config = dict(
    n_experts=256,
    d_expert=32,
    activation='gelu',
    moe_layers=[1, 2, 3, 4, 5, 6, 7, 8, 9, 10, 11, 12],
    normalize_top_k=False,
    routed_scale=6.53,
    init_std_router=0.0259,
    norm_eps=1e-05,
    tie_embeddings='early',
    optimizer='adamw',
    beta1=0.9,
)
Below are experts of layer 9 (counted from 0) of a mixture-of-experts language model. Rows are named router (the router's row for the expert), up (a neuron's input weights, with its number), down (a neuron's output weights, with its number) and show model dimensions 0-223. Each number is 500 + 40 x the weight over its row's rms, rounded and kept within 0 to 999. Numbers have three digits each.
After each expert's rows: "mostly gets" lists some tokens that are sent to it at least half of the time. This comes from a sample of Wikipedia text that the model never trained on.

# expert 48
router:535498522498467516510539526465529501484533546550480458570477585461561460546499499519536524458539476596485555507439558561505550485462533452450495530579483428486486537452488492506476496481574515486542479439500475453508470482445455421496468545433514568501478495538503515520521517448554456456540437491538509533490495491479463495464503419509612486470523483419522522549518518528505465494491534500472541481449469436486566584485550516509524395407454431508557478519492459546475431563520441489525521544449498478516461584519542471523491469461521539526569466463473460573497511510458547567428538494559531494473577518527535481435482504453490457453492521525501453494429482501539528525519
up7:528526576489490489449516527469478441490530452513489540453495492470455529538460515548606463462450528452460516516520420473577510497448456593454543448461492524496518517524492508483517515544580540543518529516535478565505483508467505579544470488419451469467484481497555464456566458425544529589461484532502524406489543399550539470510486469483499471497434465343544479503401449556555489533477505547518496513478509588523448498501466510460508575427558473479498454454459488551492452458536423492508520553487476485539519523530512514515491540521444508530533494483524419525511466537530552494531492513474456444542471467501471492509481479476515581532489476500490534463494544537484497518482
down7:530466484543522549496492522568477532506536484422482443518491483470502513436527546471443495497456502447515492468535506482412466505537510483511460501488511452524457417470470480509488461440458422550500496463503460482502490474467540438450488476544491511543472493451433470588456559549447471411415542480474454564484531562455524519455502504532503529483514483596578528587550511441492535489553541498492608457510520484495466516517473481507478472536509471549535550550517488436521552524516534527539455422545492535495516546543545512467448489473543482478498498515512604540533553498485466431482493551453568560447545501474553608516459508534507485479495457511461459567456419509501582516520
up8:491492548481459529505482531511427496469529462481451440533537501499450477522576431523524539470461448528481457524483400513477521485582506499516547470515487589441496492433513514498595503495476492489492519512471467509495479449528501551492457503486519521486444484550525574484500440471531532552581499557561461530504491461394449563581469517546451473516558502541481468525567518493485488501506471497505509531508402498506545472522484537483502437479368521452518554536525437483498497489511479505518523539394484490484527447531575469513483449504502530496438495506544506534461499521512467522528405530376592515531497515494465516556459465553497471518476478425535458513496422491599490487515
down8:531514491487469520463513534491567464498484503520448571461485448493539506465465609423485522525570483493492447444501519499502491521467518493539508513537483516560500453543415475520457396514485494498530520463523509475460514535486510584437561486523557512530521525447493522516480560486505442543507491451558526601517498601519578467368548461478455539431526470449402491444508535557484501521505504518493584451515521478581489547476444433468485501538579538501455488480528528491471523432430512505483578521541506503503441549499470517480484521476496522486506510538523545396519586473520448510482480480531447509468456493484535514505507521489490502481544564485420524450527528425447504497463
up9:460457458464513443485493494444559490533490452530567476480529509482411535571482500519520463491564503424477466506492435491523502506552510528522499468480488531494462459553535543463503499536532512591515498482430501511462552544574536514548536522486514409458478425463511480472511487488490514550519501498503560496549557476582502620495510524502472525502546520525496499452398531453545541544494494500510481487524538538463439536536380460479511544502528487424425559478474533405544436416513526527553526513562460506544509495505433526471575526511450464502486504495474432509516481536534488485488517526478377509508450483536509545522528459414512556532575436453518522502507568487457488509510
down9:490510530549529504490524500551469529436553566510471489478455507516539529442519502477449538506455485486527432518501468495480501495471503534480499529463556499559459686437429391532504511505504442484476504494575452511487486471485498469475512429484573533567546491476518465533441500503512475509486475502472471538448510522458527423461499509492472494484485455475518504566573462513483515429609473501506586479455442514487502471517538512504494468544510561573573483571528504491490494492499521499489464491496531537458482486525513512424479466470540568527547462541480629485512529477481528430461506509513588574510535544462504477478432486545476504513443458532450408561480449451501528543536
mostly gets: " This", " whose", " Its", " His", " Their", " their"

# expert 81
router:523484431528475537516545493505537586512491535541506471565490498476490455554450483516543436409579513473511525588485520506469499560470498468468496521483447492469481484463521482542463527434548506420501497439480535546570509470462520483535505532490504498567429581473449521518394503508571467453482470466494501536512513514423480453510483506550551423531528451478484519540503516581458449482481528438508437546471519502541475492451549525527500515492505473604555514480482460557455501606520510506492556525524504475443531521562525517484519432471512488490533493538452427471459470549438583531500545498466532480483546475549381450487468567551548522457483541540572498523440495503551489490500
up0:485386492443555438497426439512526461506553473498506470512547513430524489473517469524454523484500536450491498562474495509477543554521485464482533450464520482500525489434510560532449472464498558538491486604471525526598463504426512518534526519487494487513509464469511512518529527501601541435431480437485580532473550534485591560568507526523497466505525536500467481474445464457477524554479577512452510482439541508539493452485509484508585470470467498519559525524459494445515449458530502540548479506466460499426525523541467495483526564469448531536469559499489478582460552531388466532499441501469507558470445472581440504547478494428525500470502515553511461558423526478532523453469
down0:536524463489595500500504534493373474500498517541513508479467465569477505534537444425596491527500509560454510398489432512561503536484454530543440513500441504491548419514479490478575513501460523624592547511560498531543505548505554550436441564474462513465548485526500458455478523521516503522455533562500528490480486513511553484468556428512550539493518452524528453494538509515476533408515495506448530457516485536536473485540466482539528525413506464454524457546532521481458514456480489477495498501524528429468458434534520558461576542491522543479500502453481477492586513415537548507475420548542569515448499497500453519409512527507491517463470492459467499485461460513526464497484
up1:531473517504537511476496460481573553556470521548531543577534389517555549469509492514554458430456456494584511515559481489449567467557492418512508514403435484491523466522496542511501486479439450472467494517493544545465452469484529480502532549520475487408408442505467513478510522460467504514475498502481460504583516537522497503567571432488489514554512465530468499502499436504487493433532591524464510418498537528494457446486507516455590572486475542524556564468486522516531537487489525580503554516511519486429477606494473468514559488484488534453509541478410472482494535549496534513441371512512435456511503471449534503486520480503501472504441430503486506528483520524534488458504
down1:371506549532465503566515543480512463536517489475455411486558576423519473496477491447496535486428522498478502469505499485488465532497513510519451464511443561561464518516458467495503472529477474555606474484477533492530495482516447546440427546471487517472509481470497502420579438512513497551497540454502508484520514472579532523398503520463457505509411545470541507486484450470546477483433522460532493458474524533487494519530503443507503447517426499542593485534483527446461469529656588471540500496406513502497481485465528534514532518497515549490499529491493565520584493505501506483559524437477556515501556549510593497538526483544504465543498474478445464463483433532518447510487
up2:558416557433519494496458504507514583524476476503450522579453453499493506533518466490516498495472425496572521552485417536457556539417467499508476464449487544473445492535508513505557480509515480473510509507495565494559543454513550504481554400518489460438458463515550546462508543537506572456498536416528489507533483476563504462542477528451457508647530475501480537487517451514507467481505512623498491417514510450530458527497483490481514523454458523494503519474496479507510499465472515507496541530522472542502497469424506467518497470475574527508566506519445463498509497483484455552420503532469546468534573481521526552365484499534488500404454578486542548545424475455525466480514
down2:508512487506553524529495547499468436468512509468468503394582476483417552528559470450533464534435514458506529480530493466478510509529554531487453430527475485520453593484465467577488540538465531462521473542496576479557431489479477473533511551545466576495453512493527531486498441510508515531503443497471454484460462502494499475439493519492401486513504504458486460455467579460560469501472537480518491471567529532504517558528540481484463493484507517525565501510454550558501439434543501511483473526491462481484470507513503553522517523553555582419498423502558518463572535569483470511352542467473491421527542498530531624487532497493510454516421490503475543496471483433533491437527
mostly gets: "ust", "ud", "ass", "ig", "ut", "iss"

# expert 163
router:507503432540495510483508478453535537564532497521498462510489530411551504530494458481480471460535526468520483558511543517563485529441553438459447598524495422473457451499539520501445495483544457494536470471501573527509503428480497454499411552494436506536497536461474478506516556459590385454518489478505506537518483562445452428474465450498535439504507491500519527530488524497510495472489607450433503563433498498473538455513551535555548490465527462536557539528430434530436432544577485484498488532535492505498453495566479501556516490496505512455521474543439482494481489557407534509471533511584534501415548456526459491440553503425546473452530537509533481506484463462527554488503
up0:468513487500515545470481488494559482552545491481490501495500480550568504523464491516395531536506468455520490410493466609591432459483527555455471516471460494545588549467452516507473456523461500504499483515449449479509416485553514450494563486523503466492538533480499586548534523470435516439520511536531547497523496482517536542492511475454541504405487571470548417517557446520440494528500480519518515469488497507492497500534443463491528430464510535502360487467471526508458506437437512503577467492580475478529521541496536522518479482456485481388505454437474468526509542419566482548484449524481467559542570531515533443464551501509540422545464499566514504526457511495488455486479
down0:467448527497391575516463536462516512521499519532570476497491541486514589441522476457495551503543510479531521503399425460449533517524455455564498526604496465521533525501487462420477450597538514501479477450492532381557466452430525527484488424436574505513502509510421481502542529540535521558510546468534512506481515529491479506531497581491542486469442520483503521456448479523540541472494511542502436471471538498499515493526556429509455515505480470513524438537468547510487485493555564508558523483430509489511473539405499522484518475528492507475518548506477535588601465473435442548475500547435465473537467532484502511485435558456434487490519550488538475518521514489476555489573
up1:457418526439543611584445509471501473474485463482500424426487524439583543531574491440482512523502439498531563510442485483534532510535521496506548502476519543511464503526488455482470426511460443530480537490526524489550478521468507507533481501361508469434480462500464435511516491447498528511462547496553464511532510528481585476536574560518495568511502517449509493475503456518504515521505510454466547437495477532551480487562518444448483470504463462528564538524456465566525441533515475494505452554520459564497509508508519541524541471502461540447475497524464524517503579449393596562464502501480564534481470602471519544476505510533507493496553597451425498514527491533470492508460
down1:523569528456493548515486500496464451513556505502601473484476483487578559540517430454502515533487522503540519527457473495466511510505467484439466580394479512470539372504572477466447390482466498423477473542485449572466456469490525537515506447447473483498532517502465503538491550524511469491515497499408541511544476539528519551487476472477479484517489564579568498476455458559506558479536553612500529545510504602535507461502561507427449472458501444539509531525459501497432459414525560493448456557521516561471471492505442518519528517562532493425505481489472479483530478455483525518547493552474513517455516486525481449490526503476491482483556547554529523539510501447511544415468
up2:480525491526513510458467502508519445425484509502492577467560548455542490515592491547489479496465597447473445476525594495479465517458448552473561420543510455545476506518476486520462523455506462461475441512544390506478487521463545466450513479494476508522529505564479564526505526473530487502502475519489455489553538502556630559489508500502419508535488498495544511487449484473573570502503453533491450453506583462469470479545385483423483551550501521458500540584540509476525526521522485413530527570477549527467491476509501454462539504535475471527521530543564519441504415468585486517464486485542458470438465530474534542493505504484449470475523422584535502446528500493487479468478
down2:459484548587521538623589532492489527541467580508470509483523444555439412570480541468553503581476536539443471490538486512471459573450466467555527490485480469510422540474530473509499543446499512486501541469522455514490513482503424420484532518522456611495448484516534467428511397483557469504463574446411555512482464562561445479539480493507540518522552541497483446526497554505474468465485471579507484541487461472523537505541495518509521484521457448551581483494459478456468500525500540448509487494457479478496461544459471505471487486477423519516524471536508498494559532515529440436567514486430476515524515458535440549498462527548439513464564469551501524479489516514485463557498
mostly gets: "و", "ي", "ل", "ī", "ر", "ن"

# expert 204
router:515496414586380503427520541505496509507474524524483521515434598507503505512541562479554463504498503535523485548514525492522538500508518455473472533543448467454473563447386531549453560466578485457541477418496510401528495411508439454483485537481434481491534533445436555510479525515489480472597498507550536491483479566489478475483509488512507487493556542435546539525520509508546473471457509487390532553446478493488540529474520523501550529503507498462508521578482459496407517504533494476498512502503546515510467565532521485520398494472520542476470467530511421527521470561503506480477464478534524462489557503501475509457482532494516543453472539513530431525478485399520552563590
up0:462500585497495502584527417499537485531452507508405511513534513510505483497492447531491507469534562578515486530497481559471438474494493497540556501514352429580458558491534525524499463542493434449544486466469473472467525475523495497465558536482524519510471511494489506523504485462550524491596502491554463565518510517537487509419503512444494503464536521532499472492487495528564481473517484448373495570499429476539620531492494502445552449512510530471475526558518435473563571439463482520477445467518525476480540566454445489453547528400544514487534511471457481475445514510485525515546492533542447466480548541537538573457478529489494462503494453462485548525482536435511555464446
down0:431591433562518532477531492450453484448518559463516512475549515528540527536461524506577440539512484501507517482457504460538494547596529470547473572473506498437525385500468470477550423416524536500464493527431493546497511495566455498498509462477465460463558449510489543490564518545463463469530520556485501480540508514479501514508539451543535503545464576510502470444463502461450500588625536475547534503545491447476508484552440522476471522459515539479502493456492451469520452529528488485475488535541520540538472457539550514544533497524537428501497554470480404480558497524585423408472453401545476490481455510502573497524530500436513501486450464464523525499516478550528495495470
up1:522455439497552594471522507478505579502579483551478508520497495461525509503529460556516440485483534542489448524462539528568511488465547562463548465552391460522450500557449503484482485472533477456477451505479530498489453431421434497472471564434425466526489539463455521519529510460531522532480452506543537516502501488470491467507479568586506502447524467502523517591578581523515485441482503520501461557507446464509579553459532508519557503450452459501490521533509474464462526569518487496516531477480483495440464618526550465501541468458519580502561499578465540476483473527467564536466530546553491490492529461556553446431474533498532439423469517486476487480549439523544505512559
down1:473477603503473482527487463485503498581506476493504531555543500455464499589492437526525437501495545495492432563463575506464545482481570488489510548525435466487457461533535550515463484555513521536419453487512557520505474444449487536456444451410508502492473494535447515561499449512513576457505506520470436560529480527554574483473488529404534525488577464448575511543483418596530552510494476512511477462483517432438509539484518510524549571442504514495479441551505500511527477554469504488536509488476504454451480529498436433527487532444576479457496521548450451478441455485527530560519581524559506495522540472485462543489486460500451534471556446440518467505488420448504529487541
up2:501510538476512493551492518478510428513523561559497488433525438484478491518524539506443494450489552493507500462504509522506537540493433511515576482504451502499517479554465508471446527614574565480543472445601475481494518514527488621530435562535502484491484517541509537503431582468511466547433357480534537498571509483480508493499481451470412462464592494398541562488501418466511485495475482510505478533460486481505473487542553490465506505534491478457452472491485524530564508487518469539555506491498445503500528526506526484398455510467527544472479473497489452575532471501493501479484519477516487522447489469575502511604498534506540547517478523537474548398499561453553508516579
down2:503502497531554557481460570517531487439581422451509507549494495554483517441569470489550516527462487493453422552497470464542465493502567572460457461542543539471519486527490423429485526497439565527508471515450500455538549549525396528539536463493506441462526497472503468547522481474584561474449532536541415468593529519489496495536477497485456548469466515451503496444491543529526508488515530450510537497548490528522437472506486491515442558532515449519543598541428538559436514502538529510435468539571538455472549427524541554418480482506537479475565497493511415497459542501515493541527452466518457520503455475502517469499568520486499496433423492483539453515547512507512551529439
mostly gets: " 4", " 3", " 2", " 6", " 9", " 5"

# expert 49
router:510453439530460542463472502440538529491470520532482450578421568464566487541464521483534459486505522547520537517451555548554558515467550500459501580509462475515474527447472532554474472472543465485559465453486525474511486474470485456530465502419493537520505514486495518532528522431547477462463468457517498515460498530459484464470510441511538510456533454436548515539504526568569464544504527509465511496448412478504562583486560549573528403458510511552565489520507431494485489531488455502561498501458519522495436573545552471459453502482573512446587442516473471575570495475440576561470513498540526489493540493506507466405431554480504465481483541514500437531443427459533522534512
up6:559467528571533476472521504527505494523486460522473545499494495486482607552518480500530557484467484503486509488483477502515635469505494561404588470467452543511513515461524505558489503530484543542466535527506516550518359544507539488537525506490493576456520512563560437486512475540528556557460493509528485457512490438524468436564478577526412513511528477500502473510469384506510474541516520529473501479492498546499473601494441537538412531449457475545523413496495496500528443457539459520478490500438475473520515473459413471492533500481513607544471582464483428455484502461470459535523467510492428506456521529470469462515514420519490466470480515427485501511496484530572496498514
down6:464518509513543502542547491392534510454606595471550517488531453501503506476430526470545500537567490485529476543533433499497443560456493484491509475499521526506476457495481499485509362412529463460536504501553460557492546460498455518467484552544506505527545519498441454516502525537457478519431466504465472525444526505473558546466547518534423525479536494481537520627514468383509478465507414505499582511508484525497445445529514504502517482495502509599518531502465496532469507529440509509477480431497552503481521481554501561522513507505481560496513460534476578478526502524547442464532428526510461617483451463551529563469465548485437503510537468490481533475509451435508492460458
up7:560434512573530445494451505470517498514477495561499536468483510472427565545488530487486497505584594524530456400558403476475541458443456487559492568511479489559517409512513463544531480537563538536510576516449504568521517545547523589497506562465438478478505502481521527525498507496559471523407511460477501472472494465582472504544437545468435511502555445520494481428452540529476461513489500528556486500405539557591454523473468445513462518502537511491451489465497577480485506437521488513500439541508492490515469536441519485476556536517516563470468478453536503576559519522517503543466517558459501590553507459513489450511488505526477450467519559484468443516458514464496480534485
down7:515508529470483513439591469464529475522512478434519472473496468494488452501528474527447494476527462525484525516553511484485436551465441475448460519467462525520545342460517510492499303468545479486544509511540466507525514513476560481458526499533512543580527496414514459501503520521459448529439495498436534529522493522470519452459537489509496497515508483452484472496542495464511498511545489509503625497533487520498475522481487470518543529502589489534531522512485446548486469545418508493503499494524579615479482497534571478493493538571504453525499482492489519452551510511545494551486543496472493443480422463524535547469502520462367479472566537537485511509452534538463545570534
up8:563508544507595478441524560519480475508510469502513513525471525472457513429437433503447470537467548525514507507472494404517463488555598502470579533484480505484522443539517514548519511503451502452472487556431554537525556485441515474462556549446433438480534461485513511470432477588510558529491617505511571508490490491492508435535486557493485485524551526534549477467446451478552532474517485472426487466540506495508494506471482457424538593493557487513456423469503485560510535477510451519597479469519514477480489521505465511473538520416460500525479587511474499525456499486487486534544448522482531527525599468561439430520546498531536454458475507456538558519576541545509498498454
down8:456442549609505493535536466449454530465520531519506522497482471533479549518463455549521487561524528539537483535498501477489488480516456423468534522499459543451491528537489539480566540503414560443485498518525446558535474450491426418516548532560441512506436555516490494503519446528453539500463483484520527429481500406482439573573543431519475452560557503470511459476488468507512467551532505528541464517458441527562520487469486525529487464499526479494483522489444473536494456490507504559437456486488480500509507549485421504520475486494538532581525431534460479445586416491404523441462487497547472545513537527490448560498438489520596472485507507516541504449516559470616534544537
mostly gets: " its", "The", " whose", " Its", " His", " Their"

# expert 199
router:523487431509521521481509539506519518538551536561382496518510522496489450533500543458568491391556497535513505510458494517519537514480558504462526527554444467468530558480413531505479577481556487509595524443508508437557466466480504533440468517492477503512469508484532526519536514451483494453562443470581492491498478520535474479402454482516571479521540477411611570592479516505503491448482506493461456576484466509476535480457559502548521524519502403524512451551463467528463498500553404490531511536491479513480454545461537414518383451494483512465490471546439453553516504527515543546481487471542503450430498435501456501467468546461481489498458511523541481474474522479502542512533
up0:539459495469484489479481520473525516492520451490517466480454496479509439471494437444508487544520466539490529428446458517478574511385466483446477534432524587509537525468454625560492522463442506487469509588452549475456517516500503483478479473464513539524509509538510476515508574509518592485512508502508506422460527465475435428455466561490545517540489517486472477521487500552526538503456534434515525547547531477509464460451498505464523528489523456563494447437464578584513493527648487534502490507515488484488500402489493467569472454569486482496503465491625509532514498423532458521537516542500470511462484499435550462513470589453454508471468524458467494459466537505543565483490
down0:458482516557593441436506534560445475477500553550526555469476467488520498423571484518562583518525521549454414449509528468518531546557477509491496493501464446543457520534429539502568456491491441469448535537590489535547565463443434480451502517563502495563469521515556463467470502521468423511489464497503501479541524511570561426540532458522498519538507501499520472484470453506426484488430458536479505540501429505420510495515480488477445534518453439471487530475462516503543475479498465460444576513433529404571495489473486568502505483516514535457416534555576545483472511524534497447496576520463505477520547498452487490493500467538493481527485589540443496511504555546510469568472
up1:503535505467500480566457514469529510555470521554502492516529436474504410537465531483560510543536515494494477502467478569473545534526501515522551491497409513526531512494484516452481445498552487510559533498557520472482498564524496571501491483445516484558526475475539499565536513481507525411512428496550514475451467445488452460514481482518566429539557509459581507487470506497487468480545535561519520528523470471522464545499487537470532493477529410568493456546428498517544459583604514568547467473531449462522479526511459547464490520559481477567533392522499441508436495493497466494484498492517418461507557460443443532490472541489558548548437518486442600459397557528562535452529
down1:485556524537533442427551525524495438495457484515532463568475542514536569508537427417520560530444503510461425455532492477462518505506538533514445409516542413545489471474501563505491498533469450533429572474446518498456505462483422464523498533512517432491513565550558463523543458585593527538492517508480510521494522544436545495568510522527492495488502479490458519527455532460529547507493539512517518491437528406521479529464457591470460476446464488478513539514471553477476499507462541437533533525441457388475532524506501548489504546481519576428456506553578537500450548469430526449541486535532496550536526487506466500517521461457481501449517506456479441523488506504481404544539
up2:478533540483557516511451590510514540455499567521500499478581434455513368572494409518540510544495513512518473516459473550526502551498456522538511509527521467544493462588398511509501482502526408500429511479516507461526555526466465551482464481413528565527516515490510536561538509527473557430489470469541487446520491531535421459477503486516546424549482499447539506446472483553549468500503496485518525538530416501515508494497480511490554508483481455530473362519484464553535465578491429547558458479523501513512448468545504504468515488493501477505489468504542466410480514487525428528473474511548499447502586461451458564503484496554530507534478483408481529427510515512529487446452
down2:503544457523549420455512555534445518481496478571493426564538548528420564492551445540485519487444466485434468442542454486500476485480516550477446431527494416493528541487522519475535557528479529499484551464514493424425517487467431461540545554535463464511456566513601410475515440535485543545502508548447510500475494536444507501541512540573500498502450460451486497532496513463493505456426535508566494467508554497537483435508528560498419601444434482526481505519449530497471477545443508508539540527463494474468518556507552532492480549485463582492449479541572596555494490522459518436536471524511515497513469469494522509453528469486466457512518455525474407477513520541461442532509
mostly gets: "|---|---|---|---|---|---|", " Chevrolet", " Recap", ";-", " Toyota", "|---|---|---|---|---|---|---|---|---|---|---|---|"

# expert 159
router:526472419603493504490524506461549523532587497509475429562479545451511491555517519489538450451468585519481487493506511512496514528481497467514535536555489402453467475513514586538486551467498474460535456482509537525514488497447483476474438494510492556537499537473463481532435473490591430507489455502514510513530461580465481497473449452521483470574536455542521507527463523497513473470467557495488501579466480484500510524509462504613506474500484457508594511614394419536374507520543498462535535546474554524455479473539473461536501462495522511493492460551464423504519451571414499491509557470549493478431529526587474507504505525455502481460520487470505466484447497468491574504535
up0:488529461490574552472449528545459443481485510589528498487436397481520520567577463552428490500476501422444542513460525488476511462491492457508466457477462431496451499580496407470510428510484553552505509555542479510482421498465480474415531463534563561481430560543567549532473507469507522477513496543465500495465487493439589534470434496465532589530455562479510424420531528472519543495500527559541489442486524491505483488491467519497512444481485509570509507465432531502514518463472465580493438521505488475497544493520494511549548505456493522521519520500499504502516551393531548525503449582512497466449414556479476547506541529512494478502561505561456509498485524527464448464556
down0:474532543531516429538484534520462538434535459523517466495492493481502452484516436503494526472514513555493543478541545482507516523448443583532460461520478517555443470440625528562429507466525574487538520510495518502449566476529532539448457492539449467548440465497446530527537502459558476464492540466536583517536470418547426490462469465539503438557504456540497446609568487504515481498557557525510439501495457536514441584516519534448541497534494497453474466469461580484526536503515541439442533502523482455541545528532457463419578540495414488468469462528464450509492505557489460459512475497471533558513505497495464515476472526480467494512486439590440548469544555475488551523503
up1:493518493502457478524520492554483456486487483443534449474496472545480508450426454504566549599523459473554528468521533538513486493488524487586512485483501457499475460502535503460551506455466557516485535488480520497513529517495500513542524480546488463514464489562552529455526525493392548533471554514457438469518421519487519440539549604569543556495554458518410547481531502486567413536476470524492482563530469500625553469520488498522475488475558516502506501451391522505482489482423500593488506466495444484489548474469475469445499500525485486464550552485412515435421540476529474483475502514511488527473493557487481452462552430509497427533488560503500524585552495484524464490385
down1:482547493499468553549515488409483428510461549500536518596486426482489493551533476500527477460453480464474524484453495507561564475493593511428488502518493465519564380523589469524580468572575469502555504489541458547444449515525556495499463514492512421485559576448500471514538478500520508525461489477486572526511511479493487526511423474488485502516495482548484490538445481466462481496531504470564501451502567491528477478517531523571496566484519484479488536573587404472481533508535483484494448492549494550457504410494545434542471504521496370459509535513503539539520478559504466419550476491520558443532500459529586495479505462473448498510489506442489501469476444527453502534477
up2:572521484525427476494536481498548541511492512468446509534491476492502487482436538480510558459537525639476485476564492490482453493484516506452485511579525500529505544473507549579504523514510485527458495461533483527470588547498465511502478581426520443453550455494428504494460478527508412501515480506559489587515474549489477555563452468513435405515497440515508419493478478430406532460494496488524502508518559469468482496519498504527446507518516497472440430539565532543418482497532442528508423552470516459476471522512494415529471530529522487541503508508535475500542516614472464459500557494526536498451502454545501533588546450424519532493519458511497499474493478564495607564504
down2:452502454445513516522490560494477474510487608488578511513564498419510541444470478504525478617494502480540511497551477481477503517563495455452438504523481522428520468563428444451477562526489470517432510514468468536529467462494531494509522447521523529493492481604471476478542524576451513525510563530505485472583494490444518459570512555484597488475486471484553440525580457473492527467454517454519527467515525454516472478470501490526557496496488462563489495484497479516496427516463417492545424429535511493439571480556587551490458505422489489436478554458503482548504545458548488504513444470543542522543500494497509506519433461551512450493459562524475485624534536463529495490503
mostly gets: "iy", "ai", "oshi", "ō", " Abdullah", " Raj"

# expert 235
router:501475442553418498517517558492564547452501541541456484497499530481533484496473501429546460412527531514476548542468506506542493492456533421468490516599519437437480478459521484527444540465555504506527515358467497526542487456463530482460427526500425571527478613472503543476462530540543434429507479503486516559490459537480500526438487504542516461511532437488512559469570548552509449464499575496445479568488525492462540456462557539586544542481533476541532469527494413528449423569494498483515504491515553518485449438539495486555502497487500495487508522510486447532543469465433503520465527484616539479458528436479501471512459535501475509463499509544539480495461499454503543505531
up0:463496576552526523476450521507531521443496507502497493482533490450554450503466453416471508524438498477511531497535469487454443490427471455543488556545504536420491557496494464545543532485488527471471565448469508458513446561454498492516542527527508638498416548481519558486535513574531534464491562526490469495560564489558471513513499507537453510498560546472460544512461519513498534549458531526428449479477526513472552479487514487416517541486458548467531517464501452517535464381553482527571453485470456482518447470502490422470501449437457527474503530572476441528547489446527496524497580510484559509558463510538523583430470535458465457551493472526506534485444567512513506583446
down0:482506545561531462523518422533447565452533535449494512472427512490432464494517516494522544500496455584534548535494486526563482540466431473551557522457431450489449530464526469496419542471527484483493418480452467491506522512485480533467494512548523494527434533496540526596469413513566501610532539494560510534583497474495546501471567428488511531547551539573478486533478454500524511521580472535463510472503506540505537524488523493521484470493492403501544416486461540497451503534534530462451555562483494522538465400534446506500532506531461446485483544489441551508491574514464526481560525479457494439467551425446522472439493448504530446471442483566511527482517499495577513505513
up1:502466421510485549527444554516446455506511447490527517496555502501465547492499511433532514552461575544509438481499522517553464456510547547522591503520533539555516455515508497458467484567548496490469501536472452523475515560491504519522480442496430479551495565497444430473487524496544459544466457514469525408522530509493601475561512515478519448483484458468498372519428455497468464418454517468539522486503553536476466544509509480575510532421609498497602445505465501510525477447496487516567496507540559547464561490551525506536448539559515460450518507500443524514510519556493486533562490531510492474513493507495548457543450465536502531486513439372509443500438506470542508445468
down1:479526549438550489490498533538519471519482431524548521469464485504480526500491497497476504509473564572513564480476469540457564565482598525461484509507415493522519474490549549508456440500434460455513511548555517547496500490493497438518495544517528507520564429472490522536458543424517535485500543418498428497506482507465437473477480420517406521511537511487455513510489453479528489511575501487556589484508455491500511508499522500511502487535426512546458579553461455489540483496458460546570488507444503527506494484505540440508468505446550526521469554495561420506524482582484526542419427516540575423428461534571543532432514477562513546547466453441476457450492515435488572503422
up2:503458554547504549477524523466441544432492520542491498423479443474498465519479417583505524496519544480520573495527593452423467466427475398579506527528502458501521489455519496489588500486510547539492518448465544498477485525443503496536503542513456502444490515525554520464463518518545495507432567522489521539493511486563501453488514495554446483474479543525515502507458428478478551544464481515420473519508471525499477523513514496446517542469528535549593444538487402553499500433413438490515517482470553488509485517481512554422492461432525525468428511502508514453498459456510509459528537532515502503505553586491454573486567596518512479503525507440571478504602539491571495505565
down2:428523483489512516480535527490485549460513623530501520466486442485472520555534468388532535487546481522484545533512486541528545461518467555521553571444537470440484503486485462494464461502474450479423524471454401551488516457509524553504432512469548468439481583501457461522577474511485501585478578504539489495576518479465511535545519499480578595526530525538473537503504469471560517548501437492535486395522503575575495514479616534486509524420457448524503482433510509490491487497563482458503490479526513510502533467578468472470518510524479510453496530473450463446492543475556500469460483457515545459534523453530508519443514484481539438473453480506427523545506427467450461516548
mostly gets: "ović", "berg", "ič", "jord", "ić", "owski"